config = dict(
    n_layer=8,
    d_model=192,
    n_experts=192,
    experts_per_token=4,
    d_expert=80,
    d_shared_expert=64,
    activation='geglu',
    moe_layers=[0, 1, 2, 3, 4, 5, 6, 7],
    router_score='sigmoid',
    normalize_top_k=True,
    routed_scale=2.0,
    balance_loss=0.000569,
    balance_bias=True,
    init_std_router=0.0105,
    lr_router=0.000867,
    n_head=3,
    n_kv_head=3,
    head_dim=64,
    vocab_size=16384,
    norm='rmsnorm',
    norm_place='peri',
    norm_eps=1e-05,
    positions='rope',
    rope_base=10000.0,
    rope_fraction=1.0,
    qk_norm=True,
    attn_scale=0.125,
    tie_embeddings=True,
    parallel_block=False,
    extras=['capped logits'],
    init='normal',
    init_std_qkv=0.0321,
    init_std_o=0.00802,
    init_std_up=0.0321,
    init_std_down=0.00802,
    optimizer='muon_variant',
    lr=0.0154,
    lr_mult_down=3.0,
    beta1=0.93,
    lr_head=0.011,
    warmup_steps=50,
    schedule='wsd',
    decay_fraction=0.537,
    decay_shape='cos',
    final_lr_fraction=0.0,
    batch_tokens=131072,
    seq_len=1024,
    doc_mask=False,
    train_tokens=594100000,
    steps=4533,
    dataset='wikipedia_en',
)
Below are experts of layer 4 (counted from 0) of a mixture-of-experts language model. Rows are named router (the router's row for the expert), gate (a neuron's input weights, with its number), up (a neuron's input weights, with its number) and show model dimensions 0-191. Each number is 50 + 10 x the weight over its row's rms, rounded and kept within 0 to 99.
Before each expert's rows: "gets" lists some tokens that make up at least twice as much of what it gets as of all text; "comes after" lists some tokens at least twice as common just before its tokens as in all text. This comes from a sample of Wikipedia text that the model never trained on. Tokens count by the router's weight.

# expert 181
gets: "the ", "The ", "their ", "dang", "Los ", "my "
comes after: ". ", ", ", "and ", "of ", "with ", "to "
router:68 38 57 30 37 61 35 56 51 46 52 49 48 49 37 51 76 59 55 63 45 65 38 44 60 58 41 44 54 37 49 57 52 43 45 59 49 52 34 63 49 49 50 33 43 47 41 46 43 35 47 53 41 40 33 38 40 46 55 55 56 61 42 50 54 52 42 65 38 52 60 59 41 71 53 38 49 55 50 56 61 47 57 74 41 60 51 34 56 42 60 44 36 42 49 44 42 46 47 46 50 61 52 65 49 50 36 56 46 61 56 39 53 40 46 22 30 50 71 48 49 68 50 53 50 66 35 53 41 41 49 56 51 30 55 64 65 47 65 42 34 44 56 46 47 33 45 57 61 48 59 33 55 46 53 47 61 46 36 41 42 58 29 53 29 55 59 47 41 53 57 51 70 55 28 51 62 53 55 49 60 72 52 42 53 60 42 38 62 64 52 47
gate0:44 49 45 45 49 45 46 42 52 67 59 32 60 51 45 43 36 39 39 53 66 31 41 49 53 57 50 61 49 43 50 55 60 50 74 32 51 63 35 55 61 54 34 60 48 80 48 49 44 56 50 64 56 34 64 38 45 64 51 68 39 36 39 68 49 53 39 36 39 65 51 35 64 56 50 50 40 60 52 47 41 58 45 50 52 61 41 39 74 30 46 51 55 56 43 39 59 58 46 56 48 49 57 54 60 47 42 34 48 56 20 45 59 57 47 47 40 60 55 55 45 34 35 54 64 47 52 42 40 33 47 41 64 54 60 52 53 57 49 40 56 42 53 45 50 63 48 42 74 46 37 73 41 44 75 61 46 59 62 61 52 49 56 53 58 39 43 54 47 55 55 40 50 46 41 34 58 36 45 32 56 39 61 53 53 56 51 47 53 51 60 59
up0:47 34 51 48 53 65 49 52 42 45 55 46 57 55 56 52 60 53 34 54 47 66 43 62 48 57 51 53 55 63 56 68 38 59 51 50 48 43 39 39 57 46 25 24 60 70 54 40 26 49 62 47 63 63 55 45 45 42 36 39 45 49 53 55 48 73 52 57 53 54 41 58 57 44 45 49 70 41 48 55 61 70 36 49 53 36 50 15 49 57 47 49 67 56 60 57 72 41 39 51 49 52 49 56 54 51 46 49 41 28 37 51 56 41 38 45 37 50 62 57 38 65 36 53 39 69 42 58 45 49 53 34 68 42 53 43 44 45 38 56 43 49 52 52 66 56 43 45 62 57 44 56 51 51 40 41 61 46 47 62 52 42 50 62 54 44 62 32 53 51 53 31 39 74 45 56 55 52 39 46 52 54 36 52 32 54 49 36 37 65 62 40

# expert 17
gets: "′", "8", "6", "7", "2", "0"
comes after: "°", ".", "′", "N ", "(", ","
router:58 25 66 49 50 52 45 58 53 44 41 48 55 36 47 52 64 58 53 45 55 54 40 46 46 69 41 58 36 33 58 41 51 47 43 57 49 62 46 52 41 43 48 50 37 55 37 50 24 34 45 73 48 44 39 45 52 32 56 44 68 42 58 57 47 35 44 57 38 68 41 63 45 67 62 50 51 58 52 53 54 58 68 51 50 38 54 38 51 39 43 28 37 56 45 38 48 66 61 62 56 38 29 47 46 35 37 55 30 67 41 40 39 47 29 34 45 31 56 50 49 48 58 57 35 57 48 44 67 51 50 59 48 50 51 54 63 54 64 53 47 45 57 49 38 45 59 47 52 44 62 47 60 51 43 55 64 53 29 34 64 57 34 53 29 54 62 53 55 55 49 29 62 53 41 61 52 45 36 52 50 59 50 41 46 64 53 35 52 47 65 47
gate0:53 48 47 52 52 38 35 66 58 42 69 43 48 46 62 41 52 52 50 46 46 59 29 57 47 82 50 53 44 66 42 39 36 44 56 54 45 47 50 53 54 50 60 41 36 42 47 54 47 58 59 60 64 54 72 50 53 49 48 59 41 56 49 50 45 35 31 56 59 55 35 64 25 56 54 49 52 42 62 32 46 56 52 42 52 46 58 76 46 50 35 35 69 56 62 46 34 56 38 43 61 46 48 61 59 61 44 66 38 34 58 56 52 39 59 60 64 50 54 55 61 36 57 60 40 62 56 38 48 55 41 60 54 29 52 57 48 42 47 44 54 52 37 52 50 48 53 56 75 53 68 30 36 59 43 38 62 51 54 36 33 61 50 33 52 41 59 55 38 56 51 41 55 64 62 58 47 52 68 63 51 61 53 36 41 65 49 48 53 50 63 45
up0:53 48 50 41 49 54 65 45 47 62 39 53 45 57 48 63 55 29 56 48 61 51 70 48 42 28 29 49 61 37 41 61 60 62 76 49 46 58 46 50 52 43 43 55 78 57 53 50 47 53 37 40 43 40 22 34 46 55 62 43 44 46 50 54 59 54 44 55 39 49 56 27 51 41 62 50 46 47 35 67 48 62 73 52 46 63 52 41 66 53 70 63 47 33 44 61 67 44 59 47 42 59 72 41 39 36 50 40 60 70 35 45 41 60 25 56 48 50 47 33 47 47 39 46 60 45 46 58 57 40 57 50 47 60 54 33 38 54 52 58 41 49 43 45 49 45 44 45 50 63 43 59 60 37 46 43 35 39 53 60 61 37 56 45 35 53 34 47 55 50 57 46 45 45 39 44 47 46 37 38 42 52 51 48 54 36 47 49 44 45 52 62

# expert 97
gets: "/ ", "0", "|", ")", " ", "/"
comes after: "(", "/ ", "| ", ": ", "; ", "age "
router:54 39 59 49 48 60 47 36 62 40 36 42 50 46 42 61 61 53 38 44 43 51 47 43 67 64 56 36 52 43 46 50 58 41 49 46 63 41 47 42 52 42 48 45 43 54 44 64 36 58 55 59 42 32 46 41 60 26 58 50 67 47 57 63 44 35 52 58 48 81 39 66 48 73 61 45 34 55 54 64 42 58 59 59 49 47 57 52 46 44 59 40 57 53 37 31 53 54 55 40 38 44 48 38 58 51 43 51 48 45 51 55 65 39 46 37 44 48 51 60 57 56 66 52 42 62 40 47 59 31 55 56 41 31 34 84 49 49 63 49 46 53 71 51 41 31 64 42 58 35 68 33 55 53 45 47 59 45 21 34 62 59 64 50 48 42 59 63 46 41 59 40 48 53 54 46 70 41 49 49 46 52 48 56 54 42 52 40 56 57 49 59
gate0:39 47 45 37 53 42 54 53 55 57 61 36 34 48 28 45 59 54 55 61 52 62 56 60 49 45 59 58 56 37 34 42 48 49 61 50 63 56 64 36 44 50 71 37 51 38 53 54 61 53 41 54 46 69 33 51 38 60 57 49 55 30 55 54 52 43 49 49 43 35 61 55 45 48 53 46 57 61 52 52 39 45 55 65 58 37 48 22 40 63 48 75 56 48 44 28 47 62 44 57 42 53 39 44 60 53 46 48 59 55 42 44 56 55 51 48 41 51 40 73 41 42 38 65 37 60 65 47 38 46 74 38 46 51 29 32 39 56 54 58 38 49 56 57 40 55 61 40 52 57 74 37 62 38 54 52 61 54 47 65 60 48 63 53 46 53 53 47 38 41 55 40 49 70 35 43 31 46 59 48 47 46 54 66 48 29 50 66 38 46 59 41
up0:48 39 58 68 41 33 45 54 39 22 40 63 58 59 55 55 39 44 52 49 53 47 46 51 41 44 53 53 50 58 51 58 44 58 52 57 49 39 37 67 47 36 50 53 53 62 54 34 59 44 61 50 48 42 60 44 58 37 49 54 59 68 46 38 60 51 60 55 45 72 34 53 47 54 53 50 49 38 62 42 68 53 45 38 43 63 54 76 32 34 68 49 42 49 39 67 53 49 66 36 54 49 49 44 36 45 45 34 53 68 44 52 35 46 44 55 69 51 53 32 46 46 55 41 67 33 44 34 45 53 34 46 57 54 75 48 53 44 47 40 58 37 51 42 47 32 65 61 48 50 45 62 35 35 59 53 57 42 62 44 49 50 38 66 53 46 62 45 59 65 56 54 48 44 47 59 57 46 23 49 49 50 36 41 53 61 56 47 72 55 47 65

# expert 12
gets: "the ", "The ", "entire ", "Website", "this ", "each "
comes after: "of ", "in ", "to ", ". ", "on ", "from "
router:56 38 63 36 32 65 40 47 58 27 39 50 43 38 40 58 56 61 65 56 67 59 53 41 56 65 66 55 58 46 49 50 59 43 44 42 46 51 57 43 63 60 33 36 50 42 41 43 43 37 41 55 45 37 22 44 43 42 57 67 52 46 38 64 51 33 18 65 47 50 49 58 48 68 48 53 42 73 59 47 46 46 69 52 42 53 55 47 56 47 57 53 44 50 32 41 45 60 51 49 46 46 55 71 58 49 48 54 39 53 50 63 65 56 46 45 44 50 53 57 36 47 61 69 53 75 39 54 54 58 35 72 59 43 54 53 65 44 51 44 56 49 59 47 46 38 58 67 49 46 65 53 45 49 49 43 50 53 43 42 53 48 44 51 39 56 52 52 41 40 45 41 49 58 30 39 53 54 62 30 42 71 50 34 66 57 48 64 54 55 56 55
gate0:34 46 47 52 43 67 31 53 64 46 65 50 49 63 45 51 52 64 45 72 44 42 55 40 43 56 46 53 62 41 50 44 55 46 73 48 59 53 30 41 50 50 37 59 54 43 37 53 57 56 39 60 71 58 33 54 35 58 46 35 77 49 38 70 61 64 35 55 63 64 54 39 55 59 52 66 44 41 61 55 52 40 33 57 56 54 64 52 34 40 39 38 38 52 55 57 42 59 32 44 46 65 56 59 58 45 37 43 44 54 57 39 46 40 54 47 34 41 57 42 50 65 46 49 50 46 53 58 36 48 47 46 56 64 55 39 58 61 53 38 55 50 67 48 47 60 55 63 59 59 41 40 64 51 37 40 40 52 52 63 37 39 50 61 74 53 49 66 54 68 46 38 43 42 62 52 50 58 63 56 57 61 56 31 47 63 43 63 61 52 64 51
up0:56 40 51 64 52 81 45 57 50 60 55 56 48 43 42 26 58 50 51 69 32 50 52 32 53 46 51 42 44 56 51 34 43 27 51 46 56 58 43 54 42 53 61 43 41 51 41 54 56 48 47 64 42 60 41 58 48 62 59 55 60 41 44 66 46 54 39 58 67 56 58 46 44 62 49 57 49 60 52 67 47 45 40 46 67 55 55 34 36 19 43 36 39 46 50 55 47 51 43 51 55 39 45 56 50 41 49 45 49 43 67 37 53 48 40 42 42 39 59 30 38 62 39 63 41 60 45 50 35 50 39 40 44 68 57 38 53 51 50 51 50 60 48 50 59 58 55 55 66 68 48 35 77 34 48 63 44 44 56 65 31 47 61 42 52 58 41 55 46 49 62 38 58 58 59 59 40 61 51 60 56 45 34 57 52 58 45 73 34 39 65 37

# expert 9
gets: "9", "3", "8", "7", "4", "0"
comes after: ",", "| ", ".", "; ", ":", "8"
router:77 27 52 51 45 53 40 53 47 56 54 58 49 24 45 51 52 52 51 49 59 43 25 58 61 69 56 39 64 35 57 56 46 57 50 61 44 60 50 50 49 54 45 49 47 44 44 52 31 40 57 91 53 44 50 50 51 34 49 57 74 52 49 60 49 42 30 51 39 60 39 57 45 61 59 51 54 70 59 54 53 68 56 59 36 53 45 46 61 46 64 40 36 56 45 37 51 55 55 57 54 67 58 67 51 30 51 54 66 55 33 44 59 60 49 50 55 51 41 54 47 40 40 58 42 63 45 49 68 52 56 63 62 39 41 63 48 48 59 45 37 53 58 48 47 49 60 51 52 32 67 45 47 53 48 51 55 62 35 47 61 55 46 60 51 42 50 59 33 64 56 42 63 55 37 38 60 45 44 36 49 64 34 43 59 58 66 52 63 54 47 43
gate0:42 43 50 51 56 33 82 55 40 55 36 37 66 48 43 53 50 37 49 46 38 51 43 67 50 61 44 56 61 64 45 52 72 66 57 46 48 56 32 34 61 47 25 46 53 54 66 63 39 56 67 39 51 34 30 45 60 46 43 43 49 53 70 60 36 30 51 51 65 48 51 38 36 59 72 39 29 36 46 31 53 58 49 48 46 56 50 58 45 50 46 43 35 36 45 48 31 47 60 59 45 49 59 48 42 59 50 37 46 64 38 48 58 52 47 52 47 55 50 40 61 64 62 47 50 52 52 38 67 59 43 44 44 44 38 63 52 40 37 53 71 34 61 44 34 48 42 46 54 63 42 53 50 60 54 50 57 43 60 48 51 37 59 57 54 56 51 34 53 62 38 53 51 59 46 55 48 46 52 57 43 64 55 41 45 59 55 69 48 44 36 62
up0:54 53 62 52 55 51 47 52 48 45 46 62 51 57 53 54 54 47 45 35 35 75 51 40 54 46 51 40 34 37 61 49 45 46 44 47 50 76 70 63 38 36 64 58 50 64 36 31 58 51 46 60 55 82 63 50 71 62 45 46 40 53 44 58 70 39 61 60 48 49 51 59 62 59 47 44 44 52 56 54 59 48 58 59 53 41 42 45 38 38 51 58 62 47 51 58 56 59 34 49 53 46 38 62 54 53 52 40 43 46 53 57 52 63 50 49 45 36 43 41 45 66 30 39 42 38 45 59 47 54 61 48 52 39 44 44 58 73 62 48 48 51 50 68 64 57 37 58 54 45 57 42 66 56 59 33 45 58 50 61 67 56 42 34 68 31 65 45 57 44 55 47 59 46 44 64 38 45 39 41 61 53 48 38 63 47 52 43 33 34 77 45

# expert 116
gets: "- ", "• ", "\n\n", "Born", "Country", "Coordinates"
comes after: "\n", "- ", "\n\n", "\n  ", "Years ", ";"
router:53 40 73 53 60 46 39 50 43 47 46 57 48 47 30 66 69 51 45 40 61 55 46 43 53 70 59 63 46 45 58 55 48 47 43 64 47 54 51 49 63 58 31 47 53 43 39 57 35 54 42 60 58 39 13 52 49 55 50 54 40 47 37 56 52 66 50 62 42 58 41 63 41 64 55 33 47 45 49 46 53 79 61 43 41 54 51 42 63 27 58 23 38 57 36 42 44 64 43 49 52 56 48 61 59 47 47 57 45 48 28 71 56 39 44 52 53 60 52 46 49 54 48 57 30 65 28 61 63 50 43 52 50 44 43 63 45 43 50 42 57 49 51 34 36 37 63 57 60 40 56 37 59 44 45 55 64 43 54 48 53 62 48 42 40 60 54 50 44 45 54 50 54 51 44 36 65 58 70 52 61 55 32 51 57 46 49 43 46 55 37 67
gate0:30 48 50 45 60 42 57 51 59 53 47 52 58 59 44 34 46 39 57 47 41 44 60 51 56 51 41 43 50 45 64 46 39 41 45 48 53 49 65 38 60 58 43 60 79 42 55 43 34 51 54 59 61 40 41 50 57 62 46 40 46 70 48 43 64 53 45 44 32 61 26 65 39 48 41 70 60 43 54 52 57 69 57 47 43 64 34 48 55 40 47 52 67 58 47 41 47 42 36 45 44 45 66 46 51 48 37 66 52 49 31 41 45 50 52 40 43 67 53 59 43 45 66 64 47 59 54 53 45 52 53 64 45 58 51 44 61 49 48 45 59 42 40 31 34 44 52 40 45 52 49 53 46 54 59 55 61 34 42 72 41 66 59 43 46 63 84 47 48 58 43 48 61 61 63 48 57 70 76 43 51 56 44 72 70 40 48 53 51 53 41 57
up0:57 55 45 34 37 57 65 50 51 49 47 66 50 53 52 58 56 60 53 57 48 68 33 45 48 35 53 59 51 59 37 73 42 38 60 56 39 49 54 77 54 51 48 43 48 51 52 43 69 40 46 54 48 61 42 51 67 53 51 56 51 38 57 81 41 42 58 42 41 52 55 49 41 35 50 50 38 53 42 70 60 49 54 42 38 43 57 40 45 40 37 41 40 52 47 52 50 59 59 72 62 50 17 65 48 49 64 50 41 56 43 62 52 52 61 67 27 63 39 42 29 57 46 37 41 43 48 33 49 45 49 50 50 50 36 48 40 54 49 62 50 52 60 49 64 31 62 55 56 34 41 35 35 39 43 68 49 33 47 40 53 51 52 52 73 45 53 58 56 50 58 46 55 42 39 60 55 38 54 60 47 32 38 58 52 45 62 50 53 38 45 49

# expert 91
gets: "- ", "| ", ". ", "= ", "• ", "=== "
comes after: "\n", "\n  ", "\n\n", "\n    ", "=", "10"
router:76 42 66 32 53 54 38 60 50 48 42 68 46 58 33 66 64 62 52 50 61 58 35 48 51 70 53 62 43 48 48 51 53 55 38 57 46 55 45 47 53 55 40 51 57 46 39 52 34 48 41 50 58 44 31 52 57 41 53 60 46 48 24 56 44 53 44 72 47 56 41 57 52 58 51 41 51 48 45 44 57 82 50 44 40 36 50 45 78 43 54 32 42 44 38 46 38 74 45 47 56 50 68 56 61 47 46 57 35 49 38 59 60 41 39 43 36 49 60 51 51 50 49 58 34 51 17 53 56 54 42 47 40 42 43 62 49 56 55 41 47 50 57 39 24 49 53 53 51 47 58 38 63 54 38 54 47 48 48 61 45 60 39 48 49 65 58 54 42 48 54 44 59 34 39 38 54 60 68 47 48 64 27 39 62 49 46 50 43 64 44 49
gate0:54 49 68 26 50 50 49 45 49 63 50 57 46 37 50 62 46 52 63 44 45 66 50 51 57 49 33 53 37 59 67 51 55 52 52 55 40 59 40 49 42 38 57 39 48 50 57 58 54 40 48 41 52 61 58 50 63 54 68 37 45 65 61 49 59 50 58 73 38 41 41 53 47 50 53 35 63 59 59 42 59 41 62 44 39 60 51 55 47 56 56 55 65 57 55 63 40 51 58 48 36 55 34 47 43 37 41 76 51 51 57 51 45 51 41 36 61 52 52 40 49 59 71 51 53 36 31 61 67 59 52 70 45 49 50 54 53 56 55 41 40 51 66 30 45 38 54 21 52 43 54 51 45 46 25 47 54 56 52 38 41 53 46 85 37 57 56 57 61 48 47 50 44 58 56 48 65 43 31 57 37 60 39 45 59 55 49 66 50 72 37 55
up0:64 42 58 32 53 48 53 48 47 57 44 47 54 42 43 56 46 47 53 55 42 63 47 49 52 44 44 62 34 51 79 43 51 49 40 53 33 58 51 49 39 33 42 38 58 54 47 53 61 24 56 50 49 66 45 48 65 57 51 45 36 66 55 48 53 57 56 70 45 34 52 60 51 61 60 49 60 41 52 45 65 45 54 43 29 60 43 53 40 58 47 43 41 60 63 50 43 39 64 60 42 42 36 49 46 43 34 67 57 57 61 36 61 47 29 41 75 43 46 46 40 56 63 48 53 37 29 58 60 52 52 50 52 39 47 54 56 63 54 25 57 48 59 29 48 45 40 49 53 42 43 51 52 48 50 45 42 48 68 44 48 40 42 78 39 47 54 60 58 55 49 47 38 54 45 50 66 61 30 71 38 61 37 36 56 55 53 63 51 68 43 63

# expert 88
gets: "and ", "or ", "but ", ", ", "& ", "/"
comes after: ", ", "well ", ") ", "\" ", "s ", "), "
router:61 43 61 43 48 45 43 57 63 50 42 48 59 48 48 51 64 49 46 60 38 43 47 47 74 64 60 46 57 35 46 56 59 40 65 54 57 51 56 41 51 47 52 44 61 41 41 64 56 48 45 53 45 41 34 32 51 46 54 45 57 44 39 42 53 61 43 77 57 66 63 81 43 54 45 45 38 50 58 59 71 61 52 54 42 40 60 38 72 47 54 33 54 42 41 31 41 71 55 34 37 53 53 58 62 45 33 43 62 42 56 53 72 56 47 40 46 49 46 53 47 58 61 54 37 49 24 63 55 42 57 58 51 29 46 58 54 45 47 55 35 47 63 61 26 44 57 51 46 30 68 52 56 47 71 42 64 51 47 38 44 48 42 49 44 61 60 58 41 51 43 56 61 39 57 48 47 47 38 37 60 58 53 45 39 61 49 53 60 38 41 42
gate0:52 52 37 64 41 35 52 51 70 48 71 46 45 50 46 54 61 57 37 55 51 49 56 63 60 47 64 50 62 40 53 59 58 62 60 47 61 57 48 41 39 37 55 45 52 60 62 36 39 42 39 42 67 54 58 46 49 52 46 33 40 42 45 49 46 54 35 48 55 51 48 50 52 38 67 50 42 53 54 38 38 54 42 52 40 54 54 54 58 66 59 59 48 55 42 25 53 72 52 50 41 75 57 39 55 25 72 53 52 50 51 29 62 30 44 45 36 66 19 37 45 49 37 43 45 63 47 49 54 46 72 53 62 51 53 43 71 56 49 43 46 45 52 62 58 43 45 44 52 30 63 48 39 55 63 42 50 60 52 54 50 69 51 42 55 53 51 51 42 48 46 61 70 66 54 44 57 48 67 53 47 69 62 41 40 52 36 55 44 57 63 62
up0:47 42 46 68 51 27 56 69 74 42 51 43 39 44 75 47 63 48 38 47 63 48 55 57 62 50 57 61 45 37 56 45 51 48 64 46 52 60 53 54 35 45 45 57 57 57 48 51 36 51 28 44 61 49 45 47 47 50 48 49 40 47 48 47 46 45 33 60 49 42 52 58 39 53 60 59 38 52 52 42 39 50 31 58 32 66 61 51 59 48 57 62 51 68 61 28 42 58 61 56 45 68 59 37 52 53 61 41 55 63 61 37 52 47 50 20 49 56 32 39 42 57 57 53 50 67 41 48 51 46 70 43 60 46 70 32 67 46 37 49 50 50 56 64 33 58 42 41 65 54 61 57 28 51 58 54 47 42 42 54 55 51 58 46 56 61 65 51 54 51 48 55 62 58 53 39 51 61 57 57 52 61 62 29 34 39 32 39 51 49 69 50

# expert 170
gets: "and ", ", ", "or ", "& ", "), ", "; "
comes after: ", ", "well ", ") ", "\" ", "ing", "), "
router:54 42 61 37 40 59 46 61 47 43 50 47 61 47 40 46 70 45 47 62 44 58 38 45 55 72 60 37 51 46 41 51 62 41 59 48 42 51 50 39 53 63 54 46 61 32 38 64 51 45 35 47 58 39 36 36 55 50 65 52 54 47 47 44 43 55 42 82 63 64 72 90 45 60 42 42 44 47 56 64 63 61 54 44 35 34 55 35 65 49 62 41 51 39 42 30 49 61 46 41 47 41 61 52 53 48 32 52 58 55 47 50 71 63 44 35 51 48 43 48 54 60 52 51 45 48 32 59 48 51 58 57 59 32 43 67 49 57 48 54 42 51 52 54 21 40 54 50 36 35 55 56 51 53 64 38 63 56 42 36 48 54 35 44 44 50 61 64 31 43 43 58 51 55 57 51 53 54 54 42 62 59 55 52 48 54 52 59 65 51 42 46
gate0:42 42 50 57 47 56 49 47 55 29 43 56 50 46 53 46 31 57 62 54 56 54 53 57 46 43 65 55 54 65 43 51 31 58 39 60 48 56 68 52 49 47 26 32 53 57 39 76 54 44 59 59 44 40 50 43 41 52 33 45 45 53 61 54 41 58 48 52 56 67 56 50 61 45 50 67 58 44 59 54 47 49 49 33 53 21 57 28 57 61 45 57 43 51 47 43 41 54 48 37 24 54 46 65 39 38 35 50 46 48 46 33 58 58 56 46 53 53 56 73 48 28 47 52 51 31 43 65 62 52 34 55 37 37 54 53 47 39 57 57 61 46 51 44 60 63 36 38 66 57 34 55 69 43 60 43 39 58 55 55 44 50 40 51 55 55 59 72 64 56 41 29 45 39 55 31 56 50 49 53 46 53 48 48 49 54 54 67 59 43 71 42
up0:63 60 53 33 35 44 69 43 54 59 47 51 48 49 54 54 58 34 42 43 48 41 62 44 64 66 36 44 28 34 46 51 33 42 50 46 56 51 38 56 46 50 72 45 39 51 51 49 50 36 44 50 60 54 49 40 62 50 66 58 57 40 27 54 53 31 50 23 53 35 46 35 52 48 62 28 70 55 58 50 48 36 47 57 50 57 47 73 54 42 62 50 65 40 53 59 66 51 53 55 55 53 58 47 62 57 59 46 58 52 45 56 40 40 57 53 53 48 51 40 43 44 43 42 46 43 53 49 45 38 69 65 48 57 48 47 55 61 42 36 39 57 49 51 30 40 63 78 30 48 55 44 54 44 53 46 37 44 60 49 40 54 56 46 45 50 46 39 42 54 56 77 56 58 47 51 53 50 55 47 36 50 38 41 52 52 33 63 46 63 18 59

# expert 103
gets: "The ", "the ", "s ", "A ", "New ", "Best "
comes after: "of ", "The ", "\"", ". ", "'", "for "
router:59 35 58 54 53 47 35 46 44 52 58 64 62 33 23 70 65 59 44 53 33 51 41 50 63 54 61 56 39 51 51 57 46 57 46 59 52 53 23 48 43 54 32 36 38 38 52 49 37 57 49 55 49 41 39 40 58 41 53 67 57 38 43 52 55 51 49 66 47 46 46 62 34 51 54 47 28 69 44 42 62 66 52 57 30 54 69 44 57 41 70 51 50 39 54 54 42 53 42 58 39 59 44 47 52 51 43 43 54 60 34 46 59 46 35 32 46 38 53 56 63 67 47 57 53 58 30 62 48 42 47 47 52 43 48 58 54 60 43 54 36 40 66 45 40 55 68 70 65 51 55 38 48 66 54 31 61 63 40 61 54 50 39 49 46 65 63 47 45 62 53 39 62 66 51 39 47 42 54 39 53 52 44 44 50 52 71 43 57 36 47 60
gate0:60 43 64 61 51 58 52 58 48 25 57 53 55 38 65 40 35 40 44 53 39 59 38 51 29 63 50 49 56 57 40 56 56 59 46 49 70 42 50 63 50 57 37 41 50 53 37 58 43 50 56 32 66 45 60 44 41 53 71 37 50 46 48 55 56 57 58 38 52 70 46 47 37 54 52 65 44 47 59 44 55 58 64 50 47 45 62 52 47 41 41 63 54 52 68 54 33 49 52 59 34 57 65 40 56 40 69 52 57 42 42 29 46 35 42 67 41 41 48 47 42 64 56 65 69 49 41 48 40 53 49 41 60 49 64 52 51 50 52 39 44 52 64 21 36 34 49 62 59 51 64 48 64 62 61 54 65 64 40 50 47 44 47 61 33 68 57 54 62 45 58 48 47 55 63 53 55 58 38 48 64 55 39 45 50 27 32 39 42 42 44 43
up0:47 33 43 65 71 38 41 50 50 45 55 56 64 35 36 39 49 52 52 57 52 73 67 65 67 49 50 58 45 51 47 54 49 45 79 29 60 48 49 37 52 41 56 41 49 45 52 36 54 59 48 39 45 49 53 51 68 50 43 41 63 66 51 45 56 48 62 45 51 31 36 48 39 44 48 49 50 64 42 44 60 55 47 56 49 41 61 45 57 57 58 47 48 52 53 29 36 49 57 54 44 51 40 56 48 44 43 42 59 49 55 48 68 46 60 59 45 40 44 42 61 60 61 42 57 46 36 58 47 61 56 59 47 54 44 42 61 59 32 57 42 63 83 51 48 53 65 65 56 60 54 55 32 51 46 50 52 59 32 40 62 33 38 74 58 61 65 48 43 48 36 46 68 50 67 48 40 54 59 64 35 46 55 63 58 69 37 48 32 51 40 56

# expert 68
gets: "- ", "\n\n", "″", "• ", "\n", ": "
comes after: "\n", ": ", "′", "″", ".", "- "
router:69 44 72 42 51 49 34 54 61 42 39 68 44 44 37 52 61 56 51 41 63 56 47 55 55 74 48 62 41 40 66 53 56 59 42 54 44 55 54 39 39 50 44 53 48 42 42 52 33 46 49 69 61 43 34 52 47 44 61 50 53 44 41 72 61 53 43 64 44 55 35 64 45 75 53 48 60 58 39 43 49 64 55 41 39 35 58 34 52 26 56 30 37 45 38 36 54 61 45 47 47 43 43 66 50 40 56 60 51 60 36 58 61 58 41 36 35 67 50 57 40 41 64 53 46 59 30 48 63 54 41 53 49 52 36 53 49 50 53 48 57 53 54 36 39 38 55 48 55 43 53 54 56 53 46 55 71 43 44 51 61 53 44 41 21 69 68 60 48 46 51 43 60 40 50 51 60 41 55 40 49 65 33 46 59 41 43 34 44 48 43 59
gate0:51 37 33 39 56 50 47 61 61 57 63 56 46 69 43 62 44 39 62 49 44 51 49 63 57 39 61 40 45 37 45 39 56 46 53 43 60 38 73 60 61 54 46 53 43 51 65 54 51 61 55 54 45 59 53 47 34 28 53 44 48 59 55 42 52 51 60 37 45 57 46 54 55 36 60 41 52 38 61 60 57 42 48 45 52 49 32 55 55 40 45 43 51 64 50 53 51 75 41 57 36 43 78 65 63 52 55 28 38 53 48 66 52 58 30 53 59 33 49 48 50 30 54 72 45 54 50 45 67 53 51 59 57 52 42 58 59 53 63 50 51 49 55 55 64 44 49 51 42 58 49 50 68 46 55 60 50 44 49 64 50 44 39 37 44 35 34 65 35 37 17 50 54 34 55 45 43 40 49 64 58 52 44 60 54 54 75 40 50 43 54 31
up0:36 45 62 41 55 59 52 70 55 39 59 36 53 72 60 55 53 50 54 64 34 48 59 42 47 64 40 47 29 39 63 25 54 45 54 53 48 66 32 43 48 64 58 33 51 38 62 37 44 56 48 49 51 38 51 52 45 50 49 33 44 61 50 46 30 69 51 29 58 34 45 32 58 52 45 41 42 53 63 51 63 53 41 54 61 66 61 52 59 40 54 45 35 67 65 64 43 64 43 59 42 46 57 58 35 40 44 48 46 50 38 54 53 48 35 55 51 59 55 36 52 49 66 51 36 41 40 41 48 50 51 48 61 66 55 68 55 46 75 49 40 54 40 65 35 39 68 51 53 42 46 42 53 62 40 47 54 55 53 52 53 50 63 53 47 73 40 59 43 36 37 36 47 47 45 45 37 48 41 66 48 52 37 45 55 38 67 57 52 51 47 57